{
  "hidden_size": 192,
  "normalize_top_k": false,
  "init_std_router": 0.0131,
  "num_attention_heads": 6,
  "norm_eps": 1e-05,
  "rope_fraction": 1.0,
  "attn_scale": 0.243,
  "optimizer": "adamw"
}
Below are experts of layer 7 (counted from 0) of a mixture-of-experts language model. Rows are named router (the router's row for the expert), down (a neuron's output weights, with its number) and show model dimensions 0-191. Each number is 50 + 12 x the weight over its row's rms, rounded and kept within 0 to 99.
After each expert's rows: a language model's description of what the expert responds to; "raises" lists some tokens whose logits its average output raises strongly, later layers aside. This comes from a sample of Wikipedia text that the model never trained on.

# expert 39
router:51 31 59 36 57 68 69 69 53 62 63 70 32 34 53 53 59 34 54 63 64 45 51 42 63 41 43 71 54 56 43 29 51 36 41 66 53 46 24 44 53 37 32 55 36 61 53 48 31 28 59 44 71 41 65 67 68 47 48 53 45 39 35 34 60 58 59 64 57 57 42 77 62 41 43 56 45 22 35 61 57 52 29 31 53 30 25 62 41 44 50 40 45 42 62 48 57 35 66 46 48 58 59 52 73 60 67 48 51 59 33 41 42 38 67 62 38 35 55 57 68 51 52 75 50 68 45 60 46 42 67 44 58 45 67 45 67 44 72 44 40 41 57 56 56 70 47 52 72 65 59 61 44 51 46 45 65 56 65 47 60 53 38 41 54 65 40 37 43 41 56 66 50 61 62 35 60 39 70 61 47 60 42 70 42 50 40 59 38 65 49 42
down0:49 49 25 46 50 53 51 44 44 40 53 62 73 42 44 43 52 59 39 35 53 39 54 39 77 40 38 59 52 33 62 52 50 63 60 53 53 58 49 64 27 44 51 53 67 48 82 46 56 55 36 48 20 59 67 54 94 29 60 44 53 26 53 46 59 43 53 56 59 53 48 55 54 61 46 57 54 62 19 40 51 51 52 37 63 46 44 64 58 50 48 70 40 65 57 47 45 37 43 53 75 75 58 47 69 68 37 49 43 58 48 31 54 40 26 62 30 41 41 36 63 58 83 55 49 64 50 48 61 57 40 33 49 58 43 36 52 41 62 53 67 36 50 40 71 52 67 51 37 41 29 61 48 35 41 41 58 53 66 52 67 36 15 39 65 43 48 52 45 53 39 46 36 46 51 54 45 60 54 48 58 49 35 43 67 54 44 59 56 53 45 62
down1:43 77 54 57 33 55 47 53 63 55 49 60 44 47 55 53 57 23 53 44 46 57 61 30 71 45 48 43 43 35 34 35 31 64 35 31 53 44 45 48 53 30 49 61 26 51 49 54 44 42 47 42 50 57 27 47 28 50 38 54 68 51 43 58 46 44 63 49 38 76 73 43 40 29 42 45 42 34 32 52 43 27 55 51 52 54 45 58 57 43 40 53 44 56 58 48 34 48 60 43 51 63 54 59 51 57 61 40 68 47 63 67 46 25 62 54 32 57 69 52 65 47 24 53 44 45 36 47 67 57 49 66 51 53 42 54 21 48 45 46 33 64 70 37 35 50 73 80 28 43 45 40 51 40 43 48 37 49 59 64 32 47 52 61 52 39 81 51 57 29 54 55 61 41 33 37 39 40 48 31 34 43 51 54 35 46 54 50 26 42 73 63
down2:49 63 51 50 51 44 60 52 55 46 61 58 57 45 40 33 58 41 60 43 49 56 33 47 27 37 31 49 55 41 48 59 35 56 56 38 50 59 52 59 53 42 73 42 45 69 42 44 45 47 39 60 35 58 42 50 66 22 56 43 64 50 34 78 49 32 56 44 53 27 50 66 50 48 24 53 41 48 46 40 58 39 86 51 40 38 50 44 53 41 39 67 38 44 21 52 53 49 34 50 37 40 32 54 06 44 71 56 57 35 58 40 43 42 34 53 53 45 38 55 49 42 52 57 41 53 82 46 56 20 67 79 58 47 62 45 59 40 23 47 61 61 53 53 47 31 23 59 32 55 24 64 44 61 50 64 53 62 54 54 47 64 54 52 58 48 57 46 45 31 53 56 40 49 67 55 54 64 29 50 69 56 56 47 47 52 41 51 45 63 53 55
down3:48 29 52 71 47 39 64 62 42 54 58 57 59 53 32 53 64 38 41 48 37 52 55 27 62 36 46 49 53 71 52 59 47 37 42 60 52 55 62 65 47 33 44 41 59 49 50 42 54 62 45 27 55 30 45 43 46 56 64 58 41 45 54 45 63 52 60 37 48 55 45 65 51 32 59 58 34 41 62 41 58 23 72 52 50 36 41 32 48 45 71 64 60 80 28 35 64 45 45 56 34 09 43 49 47 59 59 73 70 78 41 55 58 54 48 52 27 63 40 59 27 51 62 40 73 48 58 64 59 32 62 58 41 60 48 42 62 38 53 50 36 50 66 37 58 24 41 55 45 37 62 58 54 49 54 43 69 22 68 60 57 54 53 55 29 18 33 56 58 50 66 38 54 50 47 49 39 44 40 36 48 43 57 49 46 43 45 46 48 59 39 53
down4:57 69 50 62 54 55 32 41 50 42 24 53 33 46 55 40 63 35 48 57 55 61 32 50 40 33 74 47 40 40 62 51 27 58 41 66 59 65 51 47 37 53 54 62 48 44 55 32 47 44 51 45 38 52 40 31 27 34 57 51 50 53 56 54 46 26 56 53 44 65 48 35 51 55 58 33 67 63 50 58 60 52 78 46 15 49 22 40 37 29 39 55 54 46 44 49 19 57 37 36 44 46 51 48 35 52 47 41 49 47 64 59 70 50 52 47 64 50 51 41 29 66 64 61 55 51 45 65 35 57 33 61 51 67 42 72 66 35 51 57 50 45 38 35 54 60 52 40 50 72 54 48 64 42 71 58 56 64 54 69 65 59 56 52 79 55 56 52 51 57 62 33 46 44 63 44 46 22 59 36 57 36 51 24 52 44 43 75 47 46 77 46
Description: Pipes, table separator rows, plus signs, decimal points and blank cells inside sports results, election and data tables.
raises: "|", "| ", ".", "(", ". ", "- "

# expert 57
router:73 35 68 42 48 58 64 58 56 47 53 86 41 48 57 40 52 36 62 58 58 53 40 55 57 49 31 56 59 49 40 40 56 35 48 45 57 57 50 25 54 40 36 61 49 47 55 63 59 57 54 48 59 40 63 71 55 69 35 51 56 47 50 39 49 52 51 52 51 25 47 55 59 44 40 39 56 31 49 44 73 35 32 44 47 40 39 58 51 47 57 45 56 58 47 42 57 38 58 38 49 69 60 67 96 63 65 71 42 58 42 60 44 37 54 64 44 26 64 52 70 44 56 59 66 60 36 50 45 48 57 31 59 36 56 33 59 46 61 47 51 36 68 75 57 68 60 62 51 72 61 50 41 42 47 36 50 31 49 49 64 64 29 47 55 70 49 35 34 27 60 58 64 45 62 46 71 53 38 38 38 59 55 45 22 57 35 58 31 38 38 40
down1:41 46 44 54 73 46 42 61 47 49 52 41 69 53 59 55 26 34 51 56 37 63 40 64 47 42 46 64 35 46 41 67 44 42 51 59 57 59 30 50 49 45 36 35 55 65 42 65 52 50 46 32 44 74 23 33 66 44 40 65 61 37 59 14 58 48 52 45 50 77 60 52 55 64 40 39 41 27 39 60 30 68 39 56 66 49 39 53 59 42 39 57 48 32 42 55 57 66 53 42 74 39 40 50 28 36 61 64 52 57 33 63 46 26 58 41 59 61 46 53 57 58 56 52 34 57 48 25 53 56 50 52 57 44 66 60 35 52 39 46 59 31 63 74 48 29 56 68 55 53 45 62 51 46 65 59 40 63 44 40 62 52 61 52 52 68 57 71 46 24 54 65 39 52 69 39 46 63 70 35 66 45 41 61 52 48 37 36 69 66 62 58
down2:24 26 44 68 56 68 69 45 51 53 63 55 61 48 35 62 34 76 45 43 50 35 41 46 46 42 57 58 57 42 62 39 73 54 39 40 56 47 52 50 53 57 81 49 57 30 49 51 20 57 48 49 43 53 59 39 54 49 52 41 53 64 29 28 65 43 50 36 67 41 45 50 48 54 42 58 53 58 56 53 49 50 27 49 67 44 44 64 55 53 47 50 31 54 51 46 76 63 86 39 46 41 50 65 45 58 55 42 59 45 49 34 52 51 44 64 76 43 38 73 45 49 38 53 58 42 37 53 64 38 26 63 40 51 58 45 45 44 60 52 51 65 61 31 33 56 55 36 58 48 60 36 35 48 47 47 58 60 68 44 43 50 31 57 52 58 49 49 62 28 42 42 50 53 69 74 36 41 56 56 67 65 74 61 38 25 44 76 54 63 44 78
down3:38 53 53 60 32 63 52 49 57 64 56 33 45 57 45 30 36 31 40 57 14 42 39 60 58 38 52 40 51 43 40 73 44 52 62 39 43 66 38 48 55 42 65 63 32 43 41 53 62 32 33 45 53 75 56 62 39 38 50 62 26 40 72 36 43 48 46 48 59 45 37 53 48 39 49 53 58 57 69 40 52 43 56 65 55 36 52 49 29 40 52 31 45 34 59 60 47 49 62 44 45 54 56 65 34 57 68 49 26 34 45 49 62 55 29 60 43 71 52 42 62 56 49 53 45 39 47 76 72 33 55 79 58 45 35 62 64 45 53 62 54 44 52 44 40 65 68 66 61 63 45 36 57 53 23 58 53 64 53 45 47 25 54 48 72 23 45 41 72 56 38 69 51 39 46 66 34 46 61 57 35 52 52 58 41 40 61 50 45 49 66 31
down4:30 72 50 52 53 51 69 60 53 47 47 49 45 51 64 48 43 47 35 39 45 47 46 54 49 58 44 39 85 69 32 66 44 58 56 50 53 47 69 52 54 42 49 64 36 74 56 53 30 48 40 48 59 55 69 38 56 52 60 65 68 60 27 44 28 32 42 39 37 56 49 44 55 46 66 58 45 68 40 43 27 34 44 18 64 27 47 59 54 47 44 55 46 48 53 40 44 37 20 52 54 31 55 23 37 53 64 57 40 58 58 41 39 43 53 59 72 56 46 49 37 47 22 61 53 45 52 55 47 53 61 23 75 49 35 57 32 48 45 32 41 46 50 59 47 58 61 53 36 63 54 65 55 47 37 51 44 45 42 64 54 37 63 43 62 57 48 34 49 48 53 42 39 43 41 90 62 83 47 32 45 56 68 59 44 49 54 56 53 66 53 48
down5:49 53 40 47 47 55 52 46 41 52 44 34 71 47 64 62 50 73 33 45 57 50 36 53 33 45 61 56 56 52 36 40 60 63 47 50 68 61 48 27 40 33 54 45 40 42 62 61 41 59 50 50 42 56 53 26 49 66 48 49 50 34 59 54 58 39 52 40 49 78 66 61 60 63 47 63 57 73 59 57 59 50 21 41 45 59 59 41 61 52 49 43 28 51 44 37 57 59 56 56 62 68 56 35 68 40 46 71 50 53 28 51 45 79 68 68 53 58 33 66 52 40 41 35 42 66 31 63 36 60 51 34 57 67 65 45 45 49 82 49 35 31 38 41 65 65 39 48 44 31 74 53 35 38 58 50 45 46 48 49 60 39 64 57 45 81 35 43 60 38 48 41 63 71 43 41 62 31 59 70 63 49 62 61 65 58 34 60 57 51 53 69
Description: Closing = of article-title headings, final year digits, periods and parentheses ending lines in taxonomy, infoboxes and lists.
raises: "\n\n", "\n", "\n ", "=="

# expert 12
router:60 38 42 43 54 63 76 62 33 53 53 71 41 38 46 40 56 30 62 61 57 50 55 43 64 50 37 59 48 46 44 33 43 30 50 56 44 53 28 54 57 38 24 62 32 46 69 46 43 45 48 58 48 32 59 58 71 37 65 66 57 30 39 48 64 38 73 46 42 43 43 65 62 50 47 49 45 35 34 44 50 51 19 60 68 43 49 62 52 42 45 24 48 52 34 40 56 39 52 52 36 81 51 76 98 43 55 49 51 58 45 43 40 49 52 72 39 43 47 49 54 53 55 68 61 53 48 70 42 48 68 21 61 45 55 48 53 38 51 46 39 32 54 70 47 64 59 48 40 56 61 57 45 35 32 59 62 43 54 52 53 57 42 39 67 61 52 55 40 44 39 51 58 52 72 36 61 20 47 44 53 56 46 58 35 58 35 50 35 47 58 42
down1:47 30 59 49 48 55 44 72 56 51 52 41 52 41 53 48 47 39 31 46 47 31 47 34 40 54 53 75 52 56 47 59 74 40 42 37 44 42 47 25 42 46 47 59 43 52 41 49 53 39 49 34 36 25 49 50 67 53 58 48 51 44 41 54 54 53 55 37 38 39 56 49 39 57 59 60 32 49 65 40 46 39 33 68 49 55 45 47 61 55 38 44 38 35 48 63 24 41 41 65 42 80 45 75 60 29 54 33 60 50 33 53 36 47 62 42 62 38 51 57 74 49 66 50 56 42 55 59 54 30 45 49 55 43 58 21 56 31 59 42 66 65 51 39 40 53 43 96 51 32 37 45 29 52 25 46 42 57 63 40 50 39 53 61 69 76 46 42 45 64 44 85 51 57 67 51 35 40 43 58 54 32 44 45 38 49 48 50 36 35 64 62
down2:48 71 37 38 43 29 49 60 75 51 68 59 40 44 44 46 41 59 38 79 32 58 49 57 53 28 39 64 49 55 52 31 58 53 34 43 28 58 51 30 29 56 61 36 46 47 41 52 37 37 41 52 63 57 39 48 45 36 45 49 45 39 57 60 43 60 39 45 33 57 60 51 31 56 19 33 53 35 37 78 68 73 31 60 51 58 47 55 39 63 36 36 59 60 32 51 66 72 65 54 53 72 34 48 56 55 44 31 50 74 54 50 39 66 38 52 50 56 38 45 34 55 29 55 47 37 52 26 64 54 39 27 54 68 61 52 41 49 46 52 45 70 44 30 29 44 62 69 59 49 53 38 56 69 47 38 46 67 37 54 66 40 58 45 63 67 45 43 56 60 50 64 33 57 39 46 52 53 43 54 61 37 58 60 38 47 48 63 60 48 50 36
down3:48 53 49 61 48 60 54 43 55 56 58 35 49 49 62 54 46 45 46 34 67 36 39 31 48 26 42 63 48 59 46 60 73 43 37 53 39 47 68 46 67 49 65 66 31 70 59 37 52 31 40 41 54 47 45 49 53 58 54 38 59 46 52 31 52 57 64 37 58 57 32 40 44 35 48 53 42 66 46 70 56 29 46 72 51 43 34 49 48 46 49 38 74 52 52 49 65 37 57 35 45 57 63 60 44 44 52 08 35 56 59 48 61 54 77 48 46 69 66 70 38 37 36 49 39 52 52 55 48 46 47 18 48 39 68 41 74 41 67 47 61 58 50 39 54 49 44 40 91 56 45 71 25 36 52 38 67 58 60 56 57 58 50 31 34 58 41 19 36 72 45 44 52 36 46 56 41 46 42 57 38 41 46 48 67 53 62 57 39 41 51 46
down4:44 75 60 66 58 45 46 52 38 52 37 25 58 39 58 57 54 43 69 22 54 52 58 48 49 43 40 76 46 41 55 49 53 67 30 45 40 40 43 65 43 66 61 35 39 61 25 53 50 53 42 64 48 42 61 45 30 50 53 40 52 63 36 56 65 63 57 51 40 51 49 41 43 57 48 47 39 55 85 50 40 30 43 48 56 20 47 62 60 31 46 42 59 50 48 71 42 41 55 47 71 38 38 47 46 54 32 56 63 49 55 52 69 56 59 34 44 57 48 43 81 60 19 34 79 59 44 39 55 56 65 61 36 72 62 48 47 49 60 42 52 67 50 61 52 56 57 51 37 51 36 59 55 45 54 66 47 70 59 41 57 38 44 17 36 68 39 42 54 47 42 55 37 37 49 61 46 56 60 55 62 60 31 58 75 53 45 50 22 60 52 46
down5:53 41 40 72 40 41 24 46 49 51 44 65 43 38 18 42 50 50 43 50 46 58 48 50 49 67 61 42 48 38 40 58 53 60 43 55 58 52 55 76 47 50 54 48 35 35 61 57 47 62 56 35 64 33 54 45 46 38 40 56 36 31 59 68 65 79 55 50 69 43 55 80 54 71 50 42 54 59 58 51 56 47 35 70 44 42 64 55 60 31 47 33 50 43 38 50 44 69 50 65 47 63 37 73 43 42 34 34 41 60 39 45 53 36 52 57 60 69 72 53 47 51 64 54 68 43 45 31 49 25 37 42 52 63 40 47 70 42 67 69 65 49 45 67 68 31 38 66 66 56 55 45 39 30 47 58 54 66 63 48 50 58 15 43 50 45 41 56 58 46 75 53 70 33 48 43 57 32 49 48 49 60 22 55 60 39 38 48 49 64 57 56
Description: Word-final pieces and common nouns in running prose, such as -ed, -ing, -ation, career, year, season, gymnast, groups.
raises: ", ", ".", ". ", "\n", "; ", "., "

# expert 49
router:67 49 63 37 43 60 56 49 47 57 55 57 45 48 60 41 59 49 66 53 51 75 53 44 77 42 48 57 62 58 39 30 52 31 40 59 49 57 45 29 59 28 33 65 48 62 67 48 47 30 61 44 76 44 52 68 58 57 49 69 43 50 40 49 50 57 73 68 56 46 32 67 54 27 40 18 32 38 42 42 64 42 37 35 73 31 36 54 54 44 46 31 62 58 59 45 68 44 56 35 57 66 43 48 66 67 63 43 52 47 36 57 28 36 62 50 32 43 71 54 60 56 56 70 61 60 49 68 42 40 56 48 60 41 63 35 44 49 69 40 32 49 52 56 58 76 64 52 56 42 71 56 32 48 56 42 60 48 59 48 64 63 43 55 63 67 32 27 44 46 38 60 65 69 65 44 52 38 56 54 57 57 57 65 37 48 45 70 44 51 52 40
down1:58 36 61 69 56 65 76 54 57 64 26 62 18 57 45 57 38 53 48 61 48 36 43 40 62 71 44 56 58 65 48 12 54 44 50 58 35 54 56 37 44 43 55 55 62 49 59 51 42 46 42 57 71 59 62 42 54 48 30 63 56 52 36 50 52 54 59 53 54 51 50 40 49 51 37 39 52 45 34 56 49 60 36 56 39 49 27 65 45 37 47 42 41 60 47 44 41 50 53 32 41 99 61 48 91 57 45 60 37 71 55 43 26 35 44 40 59 42 52 42 69 29 71 78 40 47 58 63 46 48 31 23 39 54 59 48 55 67 50 55 48 43 54 59 57 32 60 47 47 50 40 52 56 71 41 52 65 47 56 62 54 43 47 35 38 55 42 52 32 39 33 48 47 62 58 72 54 45 52 50 52 63 46 59 56 38 62 31 54 51 59 56
down2:41 62 57 58 63 36 55 50 51 61 63 43 59 38 43 47 59 51 38 50 45 47 58 46 42 63 53 32 40 47 43 54 47 51 40 39 55 41 49 70 26 55 46 40 41 52 64 52 53 49 53 67 34 49 59 52 58 36 47 38 73 52 38 72 59 47 43 77 72 50 73 54 40 41 72 75 46 57 40 29 65 56 82 33 58 58 43 43 49 53 44 65 71 47 50 52 57 61 62 36 34 33 57 72 00 45 46 47 53 41 66 62 52 60 51 48 59 60 44 40 46 54 49 46 54 61 49 27 63 46 46 29 57 48 54 51 53 13 48 53 40 29 55 40 58 37 60 37 54 49 44 56 64 41 34 48 44 46 48 43 41 58 35 59 43 56 42 45 59 68 35 74 66 46 63 33 63 47 34 54 54 55 51 47 78 45 60 45 53 42 66 36
down3:40 43 36 24 80 41 58 60 29 41 62 59 35 63 46 44 46 48 74 61 35 51 50 37 54 43 41 41 50 46 52 41 49 69 88 50 56 35 31 45 82 60 46 51 51 53 53 45 46 57 50 49 50 31 52 55 63 54 30 49 59 56 51 56 69 46 61 61 48 49 36 35 69 54 56 49 62 47 45 69 51 54 57 40 49 73 41 52 32 32 35 60 43 52 46 48 49 46 31 54 53 53 60 53 38 53 39 29 71 61 50 51 69 65 66 66 40 35 41 46 47 55 39 70 60 71 44 57 60 37 47 36 62 42 37 47 46 50 55 51 53 56 43 61 54 62 27 70 54 65 33 39 33 55 26 48 45 66 34 67 63 44 46 56 55 68 34 56 52 66 56 37 18 55 65 48 28 50 45 54 26 61 54 46 61 37 41 54 52 33 71 41
down4:46 73 56 56 67 38 63 55 63 60 76 66 37 47 49 69 39 47 46 57 66 33 41 56 42 45 57 53 40 47 49 71 45 54 45 27 64 60 44 45 47 58 52 49 56 37 46 72 48 46 58 25 41 48 47 50 64 38 47 33 57 32 37 52 57 61 37 44 37 67 66 47 59 44 58 44 68 49 38 53 41 50 59 59 33 46 47 57 57 57 38 26 66 39 47 77 66 58 60 46 36 52 56 54 24 53 58 58 47 72 52 46 58 68 63 46 39 77 43 52 40 53 62 38 41 44 42 54 63 78 56 53 72 53 54 37 40 23 38 61 41 30 45 39 59 61 33 62 47 31 25 61 58 54 37 55 33 57 47 42 51 43 45 40 42 59 49 56 58 49 45 33 60 40 65 12 25 59 71 46 45 40 51 49 51 61 26 51 36 49 44 65
down5:45 55 40 49 41 51 46 26 48 43 65 65 54 50 37 53 44 63 39 42 43 47 54 59 36 50 34 46 37 52 38 09 64 39 57 43 40 43 45 69 39 65 40 56 26 59 58 67 49 55 36 53 63 49 41 38 48 64 50 60 42 51 69 47 31 54 71 48 50 32 42 40 51 59 47 43 52 46 54 51 50 68 41 32 45 38 25 39 54 50 49 41 50 65 50 47 57 50 75 46 55 06 52 63 51 50 47 61 38 36 64 53 51 56 42 44 65 24 66 61 57 17 57 35 50 62 31 60 47 46 39 37 47 54 59 37 48 69 38 39 50 63 46 25 44 54 57 30 63 58 58 45 38 40 67 51 48 28 45 67 43 61 56 45 42 77 32 41 36 57 48 47 59 51 40 39 59 44 45 49 54 39 36 67 33 18 68 46 60 48 38 58
Description: First capital letters or pieces of proper names and titles, often after The or a slash, such as Mountain, Canning, Ram.
raises: "ely", "ly", "ness "

# expert 25
router:58 56 64 42 50 62 68 69 35 59 51 64 29 28 70 44 63 44 55 69 62 63 43 36 64 48 36 59 59 44 41 51 45 31 40 52 52 45 34 36 63 43 24 48 37 44 61 52 40 33 56 42 58 41 50 62 57 55 36 47 64 32 42 30 65 60 57 66 51 48 36 64 54 42 43 47 52 35 50 58 67 49 19 40 45 30 37 62 52 46 47 34 63 60 58 49 45 29 54 44 37 52 47 55 89 69 62 43 45 58 26 58 44 34 70 52 38 31 63 54 51 43 52 59 62 54 32 69 32 29 58 60 59 47 71 44 48 50 67 63 46 44 58 56 67 57 49 70 72 55 71 50 40 50 43 44 60 32 54 42 65 50 27 52 59 63 35 42 35 39 59 50 58 51 49 33 63 37 56 63 35 66 53 63 41 46 41 67 38 46 61 42
down0:43 62 49 43 60 68 40 61 67 38 45 62 40 57 34 48 46 69 55 67 56 61 56 44 73 54 65 37 59 55 51 23 38 58 66 54 52 43 34 43 89 47 49 59 47 48 50 45 46 59 34 41 57 60 68 61 31 50 63 51 57 25 37 28 56 47 54 22 64 49 48 40 56 45 46 50 52 64 66 65 44 48 54 42 48 43 65 49 57 50 53 32 48 35 48 56 57 41 44 68 56 81 44 39 89 55 33 45 51 41 38 37 50 25 61 42 48 38 50 51 37 65 39 60 62 41 60 21 60 49 55 41 50 42 50 47 38 52 65 46 53 55 34 37 21 55 32 73 54 37 47 51 48 42 45 67 58 68 39 66 43 44 44 53 45 68 52 44 46 54 61 48 48 84 37 47 53 41 66 54 58 55 48 35 29 53 54 51 73 51 35 60
down1:48 37 47 73 49 33 47 67 48 49 63 46 53 48 59 55 58 42 54 36 51 42 35 36 47 39 59 47 47 39 43 17 61 43 47 40 50 40 61 52 66 59 55 57 53 53 80 43 61 51 48 55 40 40 38 51 84 58 59 46 49 51 58 42 47 54 66 44 41 44 47 64 58 64 39 59 39 46 62 59 56 49 30 61 64 47 46 59 50 55 68 55 51 43 36 48 73 80 43 48 45 80 54 36 99 78 59 54 51 60 48 49 54 39 48 74 36 58 64 44 44 49 40 59 53 61 62 69 50 51 44 59 36 42 65 58 40 54 60 44 37 43 47 33 68 49 61 43 41 38 53 57 66 41 73 70 43 50 43 38 46 76 50 56 54 62 67 38 47 48 42 80 48 44 61 35 48 41 54 39 39 66 38 51 64 50 54 64 40 69 44 53
down2:66 52 48 52 43 39 54 48 53 53 70 59 58 42 73 52 66 47 55 59 52 68 52 56 58 49 32 34 38 49 25 77 33 29 40 47 53 45 41 47 48 60 50 79 55 31 46 36 41 59 67 53 60 52 44 55 57 33 49 40 47 39 53 55 32 67 49 68 44 59 53 62 53 50 20 32 60 33 52 50 28 38 33 44 58 26 65 48 81 56 27 35 55 47 47 40 49 59 54 64 64 39 41 59 75 43 26 54 57 40 34 56 37 51 23 51 61 41 57 58 51 51 72 48 53 46 27 45 52 54 44 66 57 70 44 50 72 53 61 33 61 60 41 58 45 55 51 25 39 64 40 49 55 48 38 50 48 33 37 49 42 57 42 54 30 61 34 44 29 51 57 38 37 42 38 73 61 43 60 33 48 37 43 37 48 47 59 59 67 38 55 39
down3:50 36 44 40 52 53 44 49 30 47 51 50 42 38 48 56 69 70 41 49 50 44 67 54 43 45 58 66 46 30 34 63 43 56 42 50 39 62 46 63 48 47 69 51 45 43 47 50 60 41 45 47 50 66 56 45 51 60 43 51 47 40 54 70 44 51 65 62 66 44 31 52 57 36 53 56 53 52 64 51 46 48 90 32 75 54 50 41 72 56 41 42 43 52 76 59 35 51 50 59 41 00 74 53 66 55 40 40 55 39 43 42 52 53 50 60 29 61 39 44 42 56 67 37 32 69 55 62 33 61 32 64 54 43 56 50 34 47 48 72 40 45 54 67 44 49 36 59 58 58 45 63 67 56 55 62 61 39 58 44 42 63 49 65 55 34 63 25 52 58 22 40 33 41 73 68 64 40 63 24 46 36 53 46 43 47 48 60 71 43 54 56
down4:51 57 28 56 44 63 44 60 53 47 48 59 27 51 61 59 57 42 47 25 59 54 46 64 36 51 84 49 49 33 65 24 32 61 53 43 38 29 57 36 69 51 44 19 55 35 70 54 45 56 60 55 53 35 41 55 80 57 61 52 59 56 44 54 52 43 53 42 45 61 50 61 48 66 55 81 59 33 43 67 67 58 56 60 58 50 41 65 68 52 61 43 61 54 58 43 44 62 47 39 71 92 61 37 65 54 68 54 58 53 58 59 36 60 65 52 38 50 59 27 60 57 26 31 30 45 45 57 63 60 49 20 51 40 62 51 51 47 44 36 44 57 53 65 54 49 59 58 38 38 50 50 55 66 43 37 60 48 49 60 32 64 59 42 40 78 48 60 53 56 35 52 32 36 54 51 64 53 47 64 57 51 60 60 61 50 60 59 56 64 45 59
Description: Pipe separators in sports squad and league tables, plus infobox field values like birth dates, months, born, Binomial, Full.
raises: " ", "1 ", "2 ", "3 ", "5 ", "4 "

# expert 5
router:50 50 56 41 49 43 66 47 49 53 45 63 38 38 55 37 62 33 48 59 63 56 40 36 50 51 47 64 60 46 35 37 54 55 45 47 51 57 51 46 58 44 27 53 31 34 60 77 49 37 59 35 51 44 50 72 65 64 42 54 63 38 53 36 52 56 46 55 42 50 37 69 52 48 44 47 58 32 58 56 80 33 24 50 58 52 34 42 65 38 48 39 44 56 57 44 41 37 67 38 45 94 56 48 94 70 51 48 41 57 30 60 46 36 68 56 24 33 54 50 63 43 66 51 43 54 40 58 52 53 57 30 52 39 49 43 69 36 63 53 48 43 41 60 81 71 56 74 73 64 67 43 47 45 55 44 59 43 43 46 66 57 43 58 59 60 36 53 45 44 61 61 69 41 39 42 62 31 60 35 43 59 56 38 33 62 44 59 38 50 42 49
down0:38 60 84 68 24 44 58 64 44 71 35 70 42 55 40 36 54 53 24 57 50 51 45 53 39 63 43 53 63 35 50 50 60 42 40 63 49 44 49 45 51 39 43 39 67 53 67 49 63 63 64 63 62 56 59 53 45 52 42 63 44 32 59 31 58 36 58 64 35 41 67 57 38 54 41 68 35 44 60 76 59 54 39 71 48 54 52 54 55 32 56 53 57 57 85 67 55 39 61 56 48 41 79 29 51 35 49 74 60 71 56 50 63 56 46 37 50 18 52 36 59 37 49 42 29 48 35 36 52 40 57 30 56 68 50 46 52 45 50 43 46 42 59 58 54 44 54 59 49 42 37 71 48 53 58 55 62 38 65 33 42 56 54 69 67 35 48 46 54 53 51 47 39 55 57 52 68 55 44 31 36 60 67 65 76 43 51 40 46 59 62 35
down1:59 59 59 57 38 60 49 70 62 74 62 63 51 50 58 55 62 42 53 43 28 74 54 37 53 56 48 69 57 68 48 60 25 60 55 70 58 43 56 41 63 37 60 45 48 35 38 54 51 50 54 48 31 51 48 70 46 56 72 64 39 64 33 63 47 35 58 39 38 40 35 68 41 49 42 60 65 63 55 53 37 52 27 79 50 34 62 58 45 36 46 39 63 47 53 65 71 29 55 54 65 33 38 47 74 39 40 53 26 47 64 39 53 32 61 44 62 48 49 71 32 45 32 33 34 55 57 45 59 53 44 55 62 40 57 67 52 55 47 54 55 67 49 47 70 50 58 34 69 67 43 34 52 36 47 40 51 44 48 64 37 64 72 50 59 54 69 47 45 58 53 51 45 32 47 62 44 32 75 61 25 27 62 52 48 47 54 58 30 55 37 46
down2:79 59 38 34 67 56 49 50 49 30 70 58 57 64 48 53 47 58 39 39 35 43 65 51 35 43 62 52 54 38 46 52 57 70 42 61 71 51 44 51 39 43 73 48 60 60 63 49 68 50 47 81 53 53 50 38 60 61 59 55 69 27 60 28 48 64 61 40 54 48 42 63 38 60 48 61 52 59 35 58 46 58 45 59 60 44 53 52 37 41 47 64 51 33 56 72 56 81 69 52 60 26 72 58 72 52 57 59 35 43 37 55 36 36 64 53 71 44 53 58 45 56 27 58 35 33 39 29 39 29 73 64 46 53 42 42 31 51 60 68 38 60 46 56 54 55 45 58 38 49 47 55 57 28 53 40 45 48 49 40 46 30 50 39 53 54 68 37 39 30 52 52 48 51 57 14 62 48 64 62 41 44 61 39 50 52 61 47 67 74 47 65
down3:35 40 64 58 42 83 53 60 46 77 47 53 59 54 44 65 42 50 69 45 57 38 48 27 57 62 59 59 45 63 74 46 48 43 73 50 35 44 51 30 37 53 55 61 51 53 54 54 59 43 56 57 12 39 63 58 57 38 43 41 58 29 42 32 55 57 37 29 59 78 35 46 42 41 30 73 41 39 46 58 40 59 32 67 42 50 44 71 66 44 49 38 39 59 25 41 51 58 49 55 35 50 64 64 43 35 62 47 60 54 43 44 42 38 47 43 51 65 45 52 47 40 48 49 59 51 29 39 40 52 46 45 31 50 57 52 68 51 58 61 51 54 45 43 33 46 62 61 49 40 61 52 60 56 45 75 42 39 60 49 65 62 45 67 44 42 21 43 45 38 54 41 58 62 91 47 43 52 68 66 42 61 30 42 49 59 49 47 35 38 29 46
down4:69 60 66 44 71 59 36 35 50 54 63 66 66 66 66 43 70 38 64 59 69 36 40 60 36 33 33 65 47 60 57 56 58 62 67 44 67 63 57 51 30 55 64 57 59 49 52 64 38 46 39 49 56 59 33 37 32 51 56 58 59 33 58 51 48 63 65 50 29 57 64 39 45 60 57 50 35 34 46 58 67 64 35 75 49 72 57 34 53 58 67 49 38 43 41 52 49 41 65 70 50 49 64 37 63 44 51 47 25 69 47 44 54 37 47 54 68 63 29 57 37 61 61 44 36 50 64 66 50 52 52 73 72 41 64 50 40 44 34 45 47 71 59 56 67 41 83 70 51 62 32 64 53 50 53 44 58 42 56 29 43 67 44 38 41 53 60 49 57 36 47 55 56 45 53 43 44 75 51 49 33 69 51 36 33 42 48 58 53 60 32 57
Description: Place-name fragments, foreign-letter pieces and coordinate digits in geography and sports lists, such as Sad, Av(iv), 8 (.267°N), km.
raises: ".\"", "\".", "Hollywood "